python train.py --num_hidden_layers=10 --hidden_size=320 --n_experts=8 --experts_per_token=1 --d_expert=816 --d_shared_expert=0 --hidden_act="squared_relu" --moe_layers=[2, 3, 4, 5, 6, 7, 8, 9] --router_score="sigmoid" --normalize_top_k=false --routed_scale=1.0 --balance_loss=0.00232 --balance_bias=true --scale_expert_input=true --init_std_router=0.0301 --lr_router=0.00309 --vocab_size=8192 --norm="rmsnorm" --norm_eps=1e-05 --tie_word_embeddings=true --optimizer="muon_variant" --learning_rate=0.00323 --beta1=0.93 --max_grad_norm=1.0 --batch_tokens=262144 --max_seq_len=256 --train_tokens=775900000 --max_steps=2960 --dataset="wikipedia_en"
Below are experts of layer 2 (counted from 0) of a mixture-of-experts language model. Rows are named router (the router's row for the expert), up (a neuron's input weights, with its number) and show model dimensions 0-79. Each number is 200 + 30 x the weight over its row's rms, rounded and kept within 0 to 999.
After each expert's rows: "gets" lists some tokens that make up at least twice as much of what it gets as of all text; "mostly gets" lists some tokens that are sent to it at least half of the time. This comes from a sample of Wikipedia text that the model never trained on. Tokens count by the router's weight.

# expert 3
router,162,220,222,194,185,225,143,221,176,206,240,228,201,207,179,223,172,216,209,184,205,162,208,191,226,224,228,152,151,211,174,146,223,254,235,205,242,163,192,207,160,169,168,171,164,154,193,168,234,191,207,186,207,199,197,168,231,212,200,233,197,123,258,130,225,219,210,135,158,177,149,217,214,212,199,221,237,280,217,124
up59,199,168,170,189,164,236,228,142,171,213,187,196,144,218,236,184,226,201,205,230,191,137,200,189,178,192,136,221,164,226,185,170,210,230,166,216,210,189,177,219,198,175,220,169,181,207,206,185,202,211,183,189,271,167,199,198,217,180,206,249,205,254,178,201,217,182,204,226,235,213,174,236,195,171,143,151,184,285,227,211
up60,213,142,202,164,144,208,173,188,206,188,189,159,205,229,222,209,191,256,152,212,211,207,153,175,139,219,185,150,234,241,194,196,221,175,232,183,182,153,205,167,204,166,182,218,162,247,266,177,268,192,210,194,237,210,168,186,204,205,266,188,207,181,198,129,188,234,177,233,213,208,195,170,179,249,205,206,160,162,179,156
up61,207,216,193,199,142,194,188,218,180,208,147,226,192,190,182,175,164,240,199,194,187,133,259,239,223,194,207,245,199,190,150,207,204,168,145,219,147,199,191,218,182,158,202,189,193,218,202,233,237,177,217,226,197,180,224,245,216,165,196,212,182,194,243,157,200,213,244,184,214,249,131,148,182,217,226,234,212,197,174,209
up62,238,182,206,222,191,206,184,217,253,202,204,207,192,224,175,170,182,247,184,248,197,246,221,156,172,242,248,263,185,199,203,196,203,195,235,210,178,182,195,142,160,218,250,270,194,212,177,223,179,220,266,205,196,215,210,180,144,217,186,229,173,176,201,223,222,202,258,212,214,220,173,193,210,252,224,179,173,202,166,204
up63,204,188,184,226,193,207,200,219,240,177,174,142,173,253,204,224,233,181,168,168,134,188,223,219,241,163,173,222,159,244,222,178,206,183,219,173,174,153,210,236,205,207,248,172,158,207,178,178,186,186,210,188,215,198,250,240,219,185,214,194,211,240,127,189,147,174,204,175,200,208,186,193,134,181,192,177,248,188,189,270
up64,202,185,222,220,216,198,254,204,266,201,132,206,207,212,218,190,192,181,204,139,186,197,196,174,149,199,214,215,133,226,216,201,203,165,236,168,190,239,189,193,163,206,226,207,247,152,222,169,192,203,192,215,263,222,183,192,174,221,165,180,219,185,117,219,246,196,193,220,172,181,181,230,141,149,189,181,227,186,182,158
up65,186,213,182,248,200,246,169,191,176,211,215,215,207,190,131,209,182,204,223,226,225,179,227,175,202,237,233,214,205,174,186,234,228,190,214,154,183,211,215,174,223,168,222,160,201,205,201,157,122,175,115,192,143,215,206,138,216,226,181,157,172,202,202,177,165,211,217,196,197,216,166,201,212,214,271,247,163,178,236,204
up66,257,243,148,238,158,243,220,212,174,181,194,218,169,219,207,154,167,239,181,252,226,242,255,213,179,170,204,222,200,258,197,168,157,165,244,171,217,194,229,187,204,200,208,172,262,195,174,186,187,147,184,241,181,237,249,207,252,162,197,176,260,137,206,190,202,194,205,221,239,166,187,177,130,218,179,165,208,222,199,229
up67,215,197,164,191,250,192,273,173,224,237,198,185,243,244,196,188,252,234,175,200,187,208,175,222,199,155,204,217,230,215,181,247,200,184,181,180,182,213,166,212,183,211,254,213,123,175,204,254,176,172,192,159,198,258,179,231,220,174,177,226,218,214,165,149,187,186,220,192,204,203,193,187,176,193,225,220,153,182,192,159
up68,170,141,196,223,170,171,256,208,205,173,204,248,203,139,152,219,245,240,204,219,216,188,163,218,250,198,252,180,232,212,197,182,206,220,166,197,166,264,205,180,192,216,210,204,185,152,221,154,135,156,146,227,220,225,204,149,234,200,202,200,187,190,235,179,207,209,156,217,256,163,213,232,208,162,214,225,199,176,198,165
up69,233,174,239,244,184,206,203,237,229,172,216,228,164,206,214,226,190,152,207,196,232,206,253,240,217,133,160,194,246,164,235,217,165,184,212,220,223,225,213,248,201,208,184,182,206,210,217,176,183,214,161,216,198,209,205,204,132,181,209,232,231,162,206,214,255,161,197,229,235,192,206,228,229,149,197,182,200,204,220,214
up70,252,256,219,167,198,218,249,246,185,211,173,208,200,198,213,195,196,228,205,246,207,232,229,197,155,173,173,199,201,184,234,217,202,153,231,218,199,167,234,232,199,167,221,176,169,222,244,211,207,172,207,232,168,181,176,203,209,143,233,188,168,173,233,194,145,211,199,199,197,178,169,172,182,237,192,215,188,174,214,242
up71,232,197,194,188,180,196,112,171,190,173,187,208,195,204,161,249,204,231,212,240,191,154,203,159,220,171,196,229,206,252,278,197,179,212,168,193,153,203,184,208,228,221,185,196,160,199,185,230,208,224,173,221,219,157,184,179,178,239,205,232,235,207,129,225,187,202,207,169,215,218,205,198,213,228,213,186,207,182,221,231
up72,236,203,202,181,169,155,205,188,197,171,168,157,216,151,267,170,165,154,192,184,216,244,174,130,221,214,211,212,219,202,204,255,230,203,171,206,241,174,204,186,194,190,209,233,233,161,184,190,156,174,214,208,228,192,175,232,139,160,211,204,193,200,222,236,214,230,220,213,194,128,170,190,199,200,214,220,202,172,169,183
up73,193,184,171,178,234,227,230,209,188,186,249,207,201,248,194,222,175,150,168,166,170,269,180,226,235,238,228,148,223,183,189,189,243,211,206,190,165,148,242,152,231,174,163,204,207,207,246,181,189,205,226,160,256,310,172,215,242,152,185,183,203,190,182,192,195,188,237,230,191,182,163,211,189,210,250,232,209,213,208,185
gets: " of", " (", " to", " in", " for", " by"
mostly gets: " for", " to", " also", " (", " after", " under"

# expert 1
router,190,221,210,223,208,221,165,256,204,153,177,196,202,227,172,181,161,134,223,173,146,233,234,206,200,168,182,187,180,212,174,227,258,211,226,188,229,185,190,191,185,191,195,171,191,166,230,145,227,200,260,173,166,214,188,186,202,205,209,183,179,205,227,180,229,223,262,138,197,209,178,198,176,257,230,225,165,231,224,198
up59,186,207,186,179,216,151,212,175,207,171,186,195,170,183,213,217,164,219,197,254,150,207,187,237,195,200,190,176,165,152,170,179,188,202,175,154,209,172,257,249,182,222,196,219,210,178,177,183,157,180,184,218,254,245,187,249,146,205,225,196,232,196,195,179,243,193,228,213,216,269,162,208,113,211,220,203,197,232,248,245
up60,198,197,157,157,228,183,210,217,186,155,192,184,214,237,162,179,264,171,183,219,218,196,247,228,141,236,122,203,180,193,191,179,200,137,203,230,148,205,179,240,234,232,169,178,220,153,195,257,169,202,230,247,249,121,202,219,177,197,212,226,221,198,154,198,192,209,203,145,207,149,218,232,280,211,226,221,231,222,195,194
up61,222,177,186,245,173,213,188,234,141,183,190,233,214,219,251,215,160,234,179,211,218,189,211,262,202,165,171,145,144,269,182,174,238,181,243,162,225,212,209,202,206,237,175,199,169,149,212,197,224,174,238,141,273,234,246,248,174,169,224,167,162,239,191,235,200,235,165,199,166,217,261,230,127,217,182,257,258,200,250,186
up62,196,231,221,196,208,229,189,171,161,211,202,197,181,261,172,226,134,209,168,190,191,204,194,159,160,211,191,200,184,173,161,238,238,208,178,168,186,151,210,187,249,185,287,231,221,174,187,171,200,211,197,225,215,138,185,187,253,200,194,184,163,186,232,211,204,193,160,157,221,227,269,234,210,188,225,221,196,136,192,182
up63,241,179,160,278,190,191,224,238,227,212,183,222,182,185,215,162,180,214,222,179,224,207,207,160,200,164,200,239,203,194,157,170,171,165,190,237,233,210,177,174,151,183,209,101,207,169,149,149,171,216,252,192,225,196,207,141,239,184,191,231,192,201,172,229,238,206,165,216,194,195,229,173,216,213,144,230,194,177,143,205
up64,229,198,170,170,221,205,216,184,205,257,215,189,195,227,210,189,201,176,224,190,188,153,199,236,200,169,182,220,189,186,167,164,158,193,195,206,206,112,252,184,219,173,219,198,198,186,181,183,178,194,248,218,177,218,237,200,200,146,150,200,162,136,206,198,220,196,227,224,229,195,225,225,208,206,183,203,234,205,169,250
up65,184,183,151,192,267,227,164,229,212,229,137,202,159,162,232,162,180,205,169,154,222,160,192,168,223,199,198,211,228,199,198,212,241,189,192,227,202,195,192,232,204,215,199,166,220,166,203,183,196,196,218,225,166,187,248,188,221,162,202,187,247,172,204,173,148,181,155,165,190,161,234,242,181,151,183,189,269,156,159,183
up66,241,188,211,168,173,217,238,211,189,210,200,132,272,255,235,222,148,237,137,268,206,156,168,244,158,161,228,245,225,249,124,181,205,202,184,232,169,232,229,187,181,267,180,188,198,179,203,179,181,185,209,209,245,200,196,127,159,221,207,162,143,233,162,152,253,204,228,215,182,250,228,200,231,214,243,215,233,197,186,198
up67,169,205,212,221,221,178,260,213,164,194,155,136,240,175,181,179,203,195,228,228,216,178,203,197,132,215,288,195,161,176,215,196,244,182,177,177,186,210,218,221,212,222,152,190,185,194,246,156,225,220,200,195,215,196,183,190,248,210,227,240,193,185,189,196,230,137,222,141,251,148,215,203,222,136,236,174,216,173,187,197
up68,240,246,207,204,132,202,213,214,173,203,257,228,241,189,219,238,242,219,182,183,214,252,196,243,203,250,161,179,191,172,181,203,213,212,205,184,153,165,210,216,236,218,216,226,166,170,212,166,173,190,193,191,184,203,245,198,165,172,187,200,177,180,217,206,138,182,193,175,157,224,232,208,243,192,223,244,242,167,213,197
up69,176,232,238,127,236,171,183,182,199,172,174,177,172,210,211,162,187,194,231,178,219,204,165,172,196,247,185,183,181,189,169,202,133,183,209,174,234,161,210,195,234,181,184,169,178,173,211,271,166,208,229,194,202,235,190,134,239,216,222,191,208,232,217,193,174,186,245,223,204,236,261,211,172,143,232,172,251,161,199,250
up70,207,245,188,217,226,232,188,215,203,162,190,191,194,229,229,225,238,186,198,211,196,231,190,215,250,237,205,117,205,179,178,211,228,160,178,251,193,221,223,199,217,202,180,189,217,185,172,228,237,194,169,178,222,225,204,199,198,245,162,173,172,254,174,154,280,234,217,202,202,155,191,237,195,199,256,232,281,192,234,210
up71,184,213,203,215,240,223,178,150,232,162,210,197,221,160,234,183,151,206,236,191,192,240,189,248,254,214,246,210,171,176,219,125,222,222,211,185,240,225,211,223,147,180,183,226,230,148,159,182,205,234,199,170,279,195,144,207,208,188,209,256,184,146,208,238,239,209,205,168,195,131,166,165,222,149,192,185,176,199,182,244
up72,160,99,190,188,206,209,180,201,254,199,162,195,164,177,144,191,226,151,191,190,174,171,202,215,223,172,197,178,143,146,192,203,149,227,186,179,170,216,160,206,203,209,206,206,213,164,130,171,210,174,154,222,237,225,152,204,175,204,245,205,180,165,182,221,222,154,203,191,249,263,194,194,195,157,211,184,160,213,215,187
up73,192,231,175,206,230,214,164,189,198,216,206,187,179,199,173,217,240,174,149,253,209,221,166,149,162,192,240,212,136,261,147,217,204,169,251,170,203,181,208,181,229,205,200,215,173,164,168,191,229,244,247,165,212,195,190,185,187,157,205,241,225,237,203,216,154,173,186,215,217,269,176,247,175,129,179,186,188,203,196,225
gets: " ", ",", " and", " a", " an", " or"
mostly gets: " ", " a", " and", " an", " but", " or"

# expert 2
router,216,254,180,183,212,233,218,203,205,227,250,232,201,238,161,223,204,204,110,195,185,192,213,149,192,199,177,219,222,221,142,227,199,228,220,242,231,226,197,225,244,187,222,215,188,194,158,143,194,206,204,201,247,215,199,224,124,189,255,190,198,226,222,195,214,219,217,147,170,188,209,183,184,184,168,231,222,211,170,189
up59,245,225,221,183,183,256,194,105,225,194,185,209,170,198,156,217,147,251,181,233,163,204,199,228,226,192,230,251,203,224,216,158,227,150,174,142,183,242,213,201,196,223,216,224,204,182,159,198,180,194,221,185,175,260,223,195,285,244,214,185,180,234,239,146,217,269,231,162,205,196,208,200,213,247,150,214,178,215,184,212
up60,236,200,247,150,202,136,205,224,243,161,179,234,210,201,248,188,240,214,185,258,197,235,210,249,182,139,221,206,220,233,207,165,191,175,216,200,208,247,163,224,228,167,219,211,184,189,208,221,223,148,203,229,148,227,228,194,197,242,173,183,223,202,191,213,164,174,263,179,218,184,122,201,223,234,171,232,202,189,240,222
up61,171,234,265,213,220,190,208,235,184,213,181,163,220,192,227,200,231,222,219,231,237,267,166,240,207,233,200,253,201,262,218,185,182,261,248,177,118,190,174,191,184,168,230,199,173,221,162,224,158,201,236,210,226,197,259,247,219,201,189,162,181,157,256,205,230,169,183,245,199,205,227,215,207,222,177,265,162,214,174,233
up62,229,233,244,177,230,208,140,179,219,224,156,243,221,209,200,210,166,147,183,224,199,210,169,228,208,237,162,183,156,176,215,180,218,152,211,222,215,143,204,195,148,210,241,187,198,226,200,191,231,202,227,201,213,232,194,184,189,223,186,135,197,145,173,217,252,169,202,209,201,228,217,213,163,253,198,277,275,204,174,226
up63,203,186,171,223,243,202,166,194,171,195,192,207,180,210,238,154,295,146,141,193,226,257,193,209,178,186,194,208,204,231,234,235,190,238,242,149,182,207,185,177,170,143,193,207,253,176,199,204,210,217,241,138,127,209,192,215,197,202,159,215,204,162,191,147,170,205,170,225,188,220,178,156,171,237,196,211,207,203,224,242
up64,224,156,235,210,222,268,239,190,221,181,200,191,225,234,201,224,182,233,170,152,166,136,186,248,155,229,193,179,216,187,190,218,201,181,183,220,185,197,251,193,195,224,235,240,204,244,197,181,124,179,200,202,207,217,240,182,178,114,193,201,195,206,198,204,187,181,217,193,280,194,195,190,164,247,225,194,168,194,155,205
up65,218,219,241,180,241,201,152,128,199,263,146,256,236,209,137,175,159,145,183,234,221,238,216,217,190,157,185,229,188,212,219,194,152,161,199,149,203,160,262,251,207,173,202,238,175,159,201,203,229,261,244,206,166,208,206,188,128,184,178,209,197,222,206,203,234,198,222,226,227,185,207,248,214,176,212,161,203,221,195,194
up66,142,192,165,209,202,189,181,262,210,218,180,162,235,182,204,183,180,164,207,172,179,218,201,251,202,183,229,177,177,159,214,189,160,234,218,219,176,177,202,193,137,182,218,232,231,160,212,164,191,211,198,162,198,230,197,193,239,198,234,170,211,240,225,168,187,161,194,181,201,210,173,206,136,162,252,218,217,167,199,216
up67,205,197,219,184,208,211,220,187,173,209,190,209,206,199,249,217,186,162,154,202,205,203,222,167,167,261,153,187,156,233,226,186,176,189,209,178,210,174,210,167,169,165,194,182,235,174,183,220,144,211,241,223,176,182,233,170,214,173,258,243,221,233,249,160,216,169,202,130,210,166,171,195,180,195,188,186,196,171,213,272
up68,149,214,227,230,131,201,192,192,183,206,132,235,215,193,193,166,190,216,227,189,216,191,178,224,191,134,194,146,179,200,207,164,200,217,181,208,167,186,186,189,149,175,247,151,177,170,185,187,231,194,196,196,223,175,221,213,170,191,187,214,232,150,207,198,192,161,232,207,178,162,260,185,191,177,183,168,200,188,145,184
up69,172,191,188,212,209,208,194,204,226,225,165,226,219,207,229,222,227,208,151,220,181,191,275,144,206,265,195,240,207,203,188,150,210,173,207,186,186,186,179,229,191,226,234,224,193,137,210,198,190,275,250,180,225,211,179,211,206,194,161,159,223,187,153,180,244,194,214,227,209,235,199,172,166,197,157,175,235,209,212,178
up70,215,183,158,177,161,220,210,224,214,225,173,241,165,175,191,177,160,225,225,213,161,191,227,215,190,213,208,196,234,146,203,245,173,212,200,173,207,140,201,179,220,177,196,243,271,223,203,236,194,194,208,133,167,237,169,187,214,260,227,207,175,193,221,236,179,209,180,227,186,212,186,235,204,169,219,168,191,197,205,197
up71,220,203,219,180,183,204,222,242,194,215,238,182,188,227,194,168,186,177,210,156,218,168,164,220,212,243,267,241,166,216,181,179,225,232,237,237,175,203,220,193,185,157,219,228,205,268,197,167,231,177,197,216,200,255,176,174,182,180,170,143,219,210,203,202,263,187,213,152,196,193,206,204,185,230,211,229,222,176,190,224
up72,196,268,226,227,168,227,202,164,202,169,205,205,207,191,249,163,190,229,156,204,190,187,249,240,200,225,143,212,235,157,220,257,169,209,220,233,193,289,211,207,190,207,192,190,188,208,196,250,183,219,200,178,162,223,262,207,185,190,183,118,201,224,161,219,226,225,217,167,199,177,222,238,185,191,197,230,231,216,203,187
up73,221,163,186,209,191,188,167,208,197,184,234,211,213,200,214,138,238,247,182,261,194,249,213,211,186,209,186,217,249,234,141,162,193,169,162,153,188,257,207,185,209,188,216,199,224,237,174,161,152,195,182,185,185,199,184,247,210,262,220,215,164,182,176,152,225,205,218,192,195,218,207,220,207,222,206,203,175,258,176,219
gets: "\n", " |", ".", "|", ")", "-"
mostly gets: ")", "\n", "|", "===", "==", " \""

# expert 7
router,190,256,170,229,236,193,213,249,237,238,175,258,206,237,209,197,205,200,188,206,188,194,234,209,163,172,209,143,198,216,184,180,160,219,206,214,217,229,286,193,186,171,171,209,171,255,214,225,204,140,193,172,191,243,146,174,186,241,245,191,196,167,183,237,198,234,223,182,196,154,213,177,178,212,181,187,168,196,151,140
up59,176,186,223,161,247,198,246,188,220,148,187,175,164,156,184,153,168,227,167,195,158,204,191,212,274,210,224,147,178,161,170,188,133,176,148,177,179,235,245,196,201,212,200,211,149,229,157,159,169,194,243,265,170,181,148,151,167,210,168,169,189,213,144,206,188,200,224,167,270,121,247,183,158,236,209,205,143,197,139,196
up60,166,227,197,254,202,207,209,265,190,193,240,176,169,212,169,167,174,202,219,168,231,206,225,149,236,193,217,204,224,199,191,205,212,216,224,250,144,193,167,151,234,171,173,208,189,184,213,194,182,185,147,204,199,220,199,154,212,188,248,265,186,215,203,211,160,280,276,202,194,193,221,177,181,202,190,222,209,212,206,158
up61,153,204,242,236,209,245,171,242,166,182,204,170,197,165,183,152,131,114,143,216,171,201,208,159,265,170,151,169,198,185,237,180,177,269,205,197,266,217,195,184,170,178,209,207,204,220,262,203,179,237,168,146,193,186,204,184,167,273,209,231,155,184,219,207,167,219,201,197,232,222,170,197,184,176,234,213,144,257,201,141
up62,165,231,202,242,227,204,197,169,237,169,192,176,213,231,172,166,221,223,174,234,198,208,200,199,214,164,216,180,212,197,212,211,218,217,239,222,190,177,205,199,197,181,237,184,208,266,176,195,188,206,212,234,208,207,233,203,243,198,197,184,189,260,184,176,170,211,135,170,274,163,200,247,170,219,157,157,240,243,188,157
up63,210,256,190,235,192,159,174,183,201,245,206,199,190,213,192,222,140,170,201,197,251,201,192,160,183,184,187,217,257,209,209,151,239,186,230,232,158,210,169,164,209,194,253,203,176,160,146,186,241,193,194,190,221,202,189,223,175,173,232,246,231,154,193,232,199,228,193,201,206,198,190,206,176,178,164,216,216,170,211,160
up64,205,196,211,258,249,169,226,213,217,231,185,205,182,210,220,171,194,205,180,156,213,114,194,215,223,196,190,209,198,180,195,200,256,218,188,181,221,229,233,217,176,222,149,219,201,202,189,161,210,166,171,258,247,240,237,240,261,236,130,220,180,165,211,201,179,182,193,220,264,188,207,191,210,183,214,250,133,209,189,185
up65,193,195,203,240,241,199,182,253,176,251,178,229,243,227,172,233,171,219,166,247,232,117,231,243,240,221,236,153,244,221,221,188,168,157,233,187,230,205,174,190,198,222,159,220,181,229,202,167,183,203,251,153,240,192,253,170,178,176,173,176,181,179,247,248,167,239,166,180,206,205,229,188,198,170,184,177,185,237,231,194
up66,177,212,213,207,212,198,223,236,176,238,250,217,206,215,191,172,179,142,176,159,182,226,211,229,216,196,209,198,206,212,178,151,201,179,183,142,204,230,262,232,192,177,231,167,210,194,210,210,221,213,184,166,166,197,171,190,170,203,178,210,187,153,195,149,190,193,140,185,248,195,183,194,236,168,287,195,145,219,175,184
up67,183,164,217,279,207,191,164,196,219,183,218,213,199,224,155,196,208,185,203,200,185,206,224,192,199,242,142,212,194,197,169,178,191,205,209,204,181,240,185,212,176,189,108,255,206,158,176,225,171,252,232,155,235,188,249,164,208,233,210,217,183,186,183,230,202,194,141,153,191,177,274,234,178,171,198,212,179,164,249,214
up68,163,223,220,167,155,192,194,216,196,203,202,238,155,174,196,222,186,184,255,225,199,217,160,268,203,179,189,201,217,182,178,214,169,204,206,148,197,229,219,230,170,144,208,168,167,181,160,179,191,227,195,205,251,177,188,211,208,192,171,213,150,184,189,205,229,233,155,228,162,212,250,163,270,140,192,235,241,218,189,175
up69,171,184,155,204,235,259,207,233,191,200,180,200,192,197,211,174,192,211,174,279,174,204,193,164,191,147,150,202,197,220,193,192,183,177,189,208,212,204,166,125,236,187,221,202,157,199,214,182,245,174,220,183,194,196,187,188,214,245,231,216,223,238,213,195,225,210,222,199,156,159,194,136,214,175,220,214,170,207,183,230
up70,217,239,158,178,190,210,222,230,164,192,222,226,202,175,191,193,178,161,217,213,218,192,220,183,280,175,156,226,222,171,226,202,150,220,172,239,186,188,164,167,194,259,184,196,217,214,210,227,267,222,169,216,222,228,190,168,243,205,178,229,200,200,190,210,210,251,216,220,184,188,211,207,216,176,196,186,169,249,152,182
up71,187,128,218,184,180,177,259,212,184,203,174,234,201,176,183,193,187,181,222,224,224,224,225,170,212,207,201,188,155,207,196,197,243,232,208,175,191,184,190,172,231,231,208,213,193,160,157,196,152,262,222,174,211,211,173,168,198,255,182,248,150,224,222,168,212,170,200,212,199,195,178,133,188,172,180,223,143,174,201,206
up72,226,198,195,187,233,244,180,231,197,204,201,201,206,172,192,232,162,191,205,206,228,153,243,227,202,176,171,175,207,238,243,175,202,209,181,218,179,205,232,205,158,252,199,184,209,176,177,220,255,237,238,237,238,244,181,205,194,164,206,188,207,254,217,233,214,164,179,218,229,228,252,173,154,168,196,169,182,185,247,178
up73,238,217,204,209,236,195,217,198,210,212,202,221,179,192,237,162,160,203,214,182,195,201,188,174,201,190,190,176,181,172,210,188,186,212,232,282,213,202,193,136,173,219,241,163,165,162,177,210,283,210,154,186,205,184,238,216,219,185,204,226,179,190,236,178,178,191,231,163,247,159,221,221,217,184,197,172,186,239,156,216
gets: "s", "'", "2", "1", "0", "4"
mostly gets: " his", " people", "s", "ets", "’", "idae"

# expert 0
router,237,221,189,166,164,174,269,187,177,151,188,217,210,143,221,201,200,176,181,194,145,259,230,190,173,200,191,174,185,241,216,229,220,191,176,208,179,184,202,242,252,224,261,202,225,196,166,246,248,224,181,204,208,134,228,223,209,169,193,237,169,207,217,247,247,217,213,217,233,234,244,174,182,185,204,213,198,222,215,246
up28,213,174,178,230,192,224,224,279,168,134,226,176,231,166,178,229,189,179,199,182,189,209,226,230,241,182,203,218,195,151,206,170,180,220,211,239,170,193,219,194,154,227,205,180,198,216,190,162,182,202,122,166,200,253,202,151,199,229,193,168,174,178,180,146,219,217,204,203,182,203,176,233,236,256,129,155,208,201,192,231
up29,232,156,258,193,174,232,154,191,192,204,193,217,255,210,200,195,198,128,246,221,255,194,201,277,191,162,241,159,232,196,191,226,217,223,187,248,184,221,231,153,241,205,134,173,195,190,239,201,187,213,186,202,200,222,188,132,239,174,218,178,185,200,250,259,224,167,180,211,159,173,187,172,200,196,146,188,132,193,150,178
up30,183,228,214,205,141,226,245,201,161,195,205,269,157,236,247,239,190,218,190,255,192,223,212,224,226,152,183,167,238,201,187,262,159,218,249,208,193,159,198,170,187,170,190,209,240,222,173,199,189,216,179,252,252,165,144,149,154,182,164,170,185,230,198,184,189,188,181,223,202,157,197,251,203,176,237,185,182,131,231,188
up31,195,204,181,181,225,198,211,172,214,213,227,234,213,181,196,224,170,239,200,221,184,199,219,173,239,219,243,230,195,182,135,201,193,181,199,125,228,200,224,182,207,157,233,227,225,208,206,210,209,177,159,196,191,173,134,159,222,151,226,193,183,159,180,287,158,180,224,226,175,238,242,218,240,205,186,236,152,146,242,250
up32,253,228,247,217,181,199,265,210,174,232,164,168,190,212,198,168,145,191,207,215,207,189,221,223,228,193,192,195,254,208,238,234,160,175,199,215,233,186,184,206,151,172,232,216,219,219,198,180,219,187,174,206,237,167,168,189,199,182,191,180,218,142,215,195,145,151,172,240,222,195,239,196,213,205,173,194,218,266,230,178
up33,165,218,185,228,223,207,229,167,182,183,220,207,195,215,177,202,225,230,208,226,151,216,249,158,229,189,232,227,214,186,203,160,182,244,180,199,185,213,207,209,190,169,197,204,208,279,260,207,153,179,204,193,181,165,190,164,231,240,168,196,190,257,163,245,199,209,168,183,146,160,222,191,248,198,194,186,176,243,207,222
up34,169,204,220,190,178,187,195,174,199,215,184,233,231,188,189,237,171,198,215,219,151,201,200,195,134,249,210,212,246,202,197,188,217,210,172,211,183,211,160,260,178,186,189,180,203,193,236,226,187,199,215,175,122,162,199,198,221,152,213,235,208,162,242,233,191,187,206,251,207,206,174,217,174,167,158,203,165,224,187,162
up35,213,206,165,257,200,199,211,214,251,183,167,225,143,229,235,189,148,245,213,171,188,220,199,179,231,185,211,169,166,172,238,180,178,212,187,168,211,155,208,158,235,175,253,170,251,189,224,170,207,178,157,184,259,204,157,167,129,180,146,185,175,215,198,218,233,147,166,192,261,175,229,197,234,142,200,153,225,173,167,168
up36,195,224,210,152,193,186,214,180,190,188,230,194,185,179,182,224,139,226,160,196,235,244,252,180,186,201,210,227,230,189,211,225,207,201,149,181,210,199,204,155,211,217,198,196,205,233,164,235,250,180,141,179,151,237,224,175,205,215,165,203,189,225,192,185,213,181,187,211,199,177,185,169,202,144,164,193,155,167,199,231
up37,209,202,205,193,159,195,194,205,172,250,162,224,225,137,210,193,127,272,211,229,228,154,188,237,188,203,191,173,166,204,174,143,203,147,211,212,206,227,244,176,245,202,168,218,203,155,227,201,248,201,151,204,202,197,184,215,192,246,183,208,187,214,203,143,178,189,157,180,186,196,213,228,211,187,221,163,186,173,216,185
up38,212,204,198,194,198,257,190,217,194,235,185,168,219,189,234,199,188,237,158,229,179,181,232,146,183,161,189,233,173,205,196,156,150,183,200,181,145,191,231,201,168,201,221,249,148,192,184,199,205,185,235,241,185,173,204,205,204,172,253,189,165,192,214,227,211,207,211,253,209,195,175,233,170,263,180,215,158,177,211,219
up39,200,165,176,166,203,215,211,179,235,198,252,166,201,220,187,190,202,219,208,205,212,212,219,256,177,164,195,228,157,173,226,218,209,203,239,211,219,297,227,186,185,159,168,193,235,180,203,167,153,209,208,205,170,127,231,158,207,129,186,162,139,230,238,192,183,166,242,198,156,248,171,156,240,223,190,177,139,209,151,229
up40,138,228,193,188,176,221,243,159,248,161,225,168,144,168,225,175,196,276,197,169,199,148,214,198,196,195,203,225,167,257,162,182,176,206,168,239,218,175,229,184,226,229,228,220,250,252,191,223,239,185,238,150,210,181,204,183,191,168,251,179,208,144,221,198,235,183,221,199,214,259,185,231,170,217,115,137,190,143,184,222
up41,115,205,203,169,182,208,227,203,204,194,168,202,201,227,192,196,193,216,215,191,211,208,229,253,209,184,138,230,208,222,157,235,171,224,214,204,198,177,209,221,216,224,210,228,185,212,194,195,189,192,169,158,189,149,206,225,162,220,218,199,185,226,185,234,237,264,199,192,186,191,204,198,201,245,220,234,174,183,208,249
up42,144,226,248,183,190,138,168,197,223,259,193,226,145,211,229,182,201,174,198,208,170,203,162,190,133,222,193,187,144,263,195,213,212,231,162,223,243,230,220,162,183,224,214,206,176,188,158,185,217,151,209,211,251,195,161,217,243,163,192,227,164,166,209,210,161,200,185,178,137,179,223,163,212,175,227,130,150,193,223,197
gets: ".", "ton", "e", "a", "o", "son"
mostly gets: " John", " University", " USA", " David", " Robert", " York"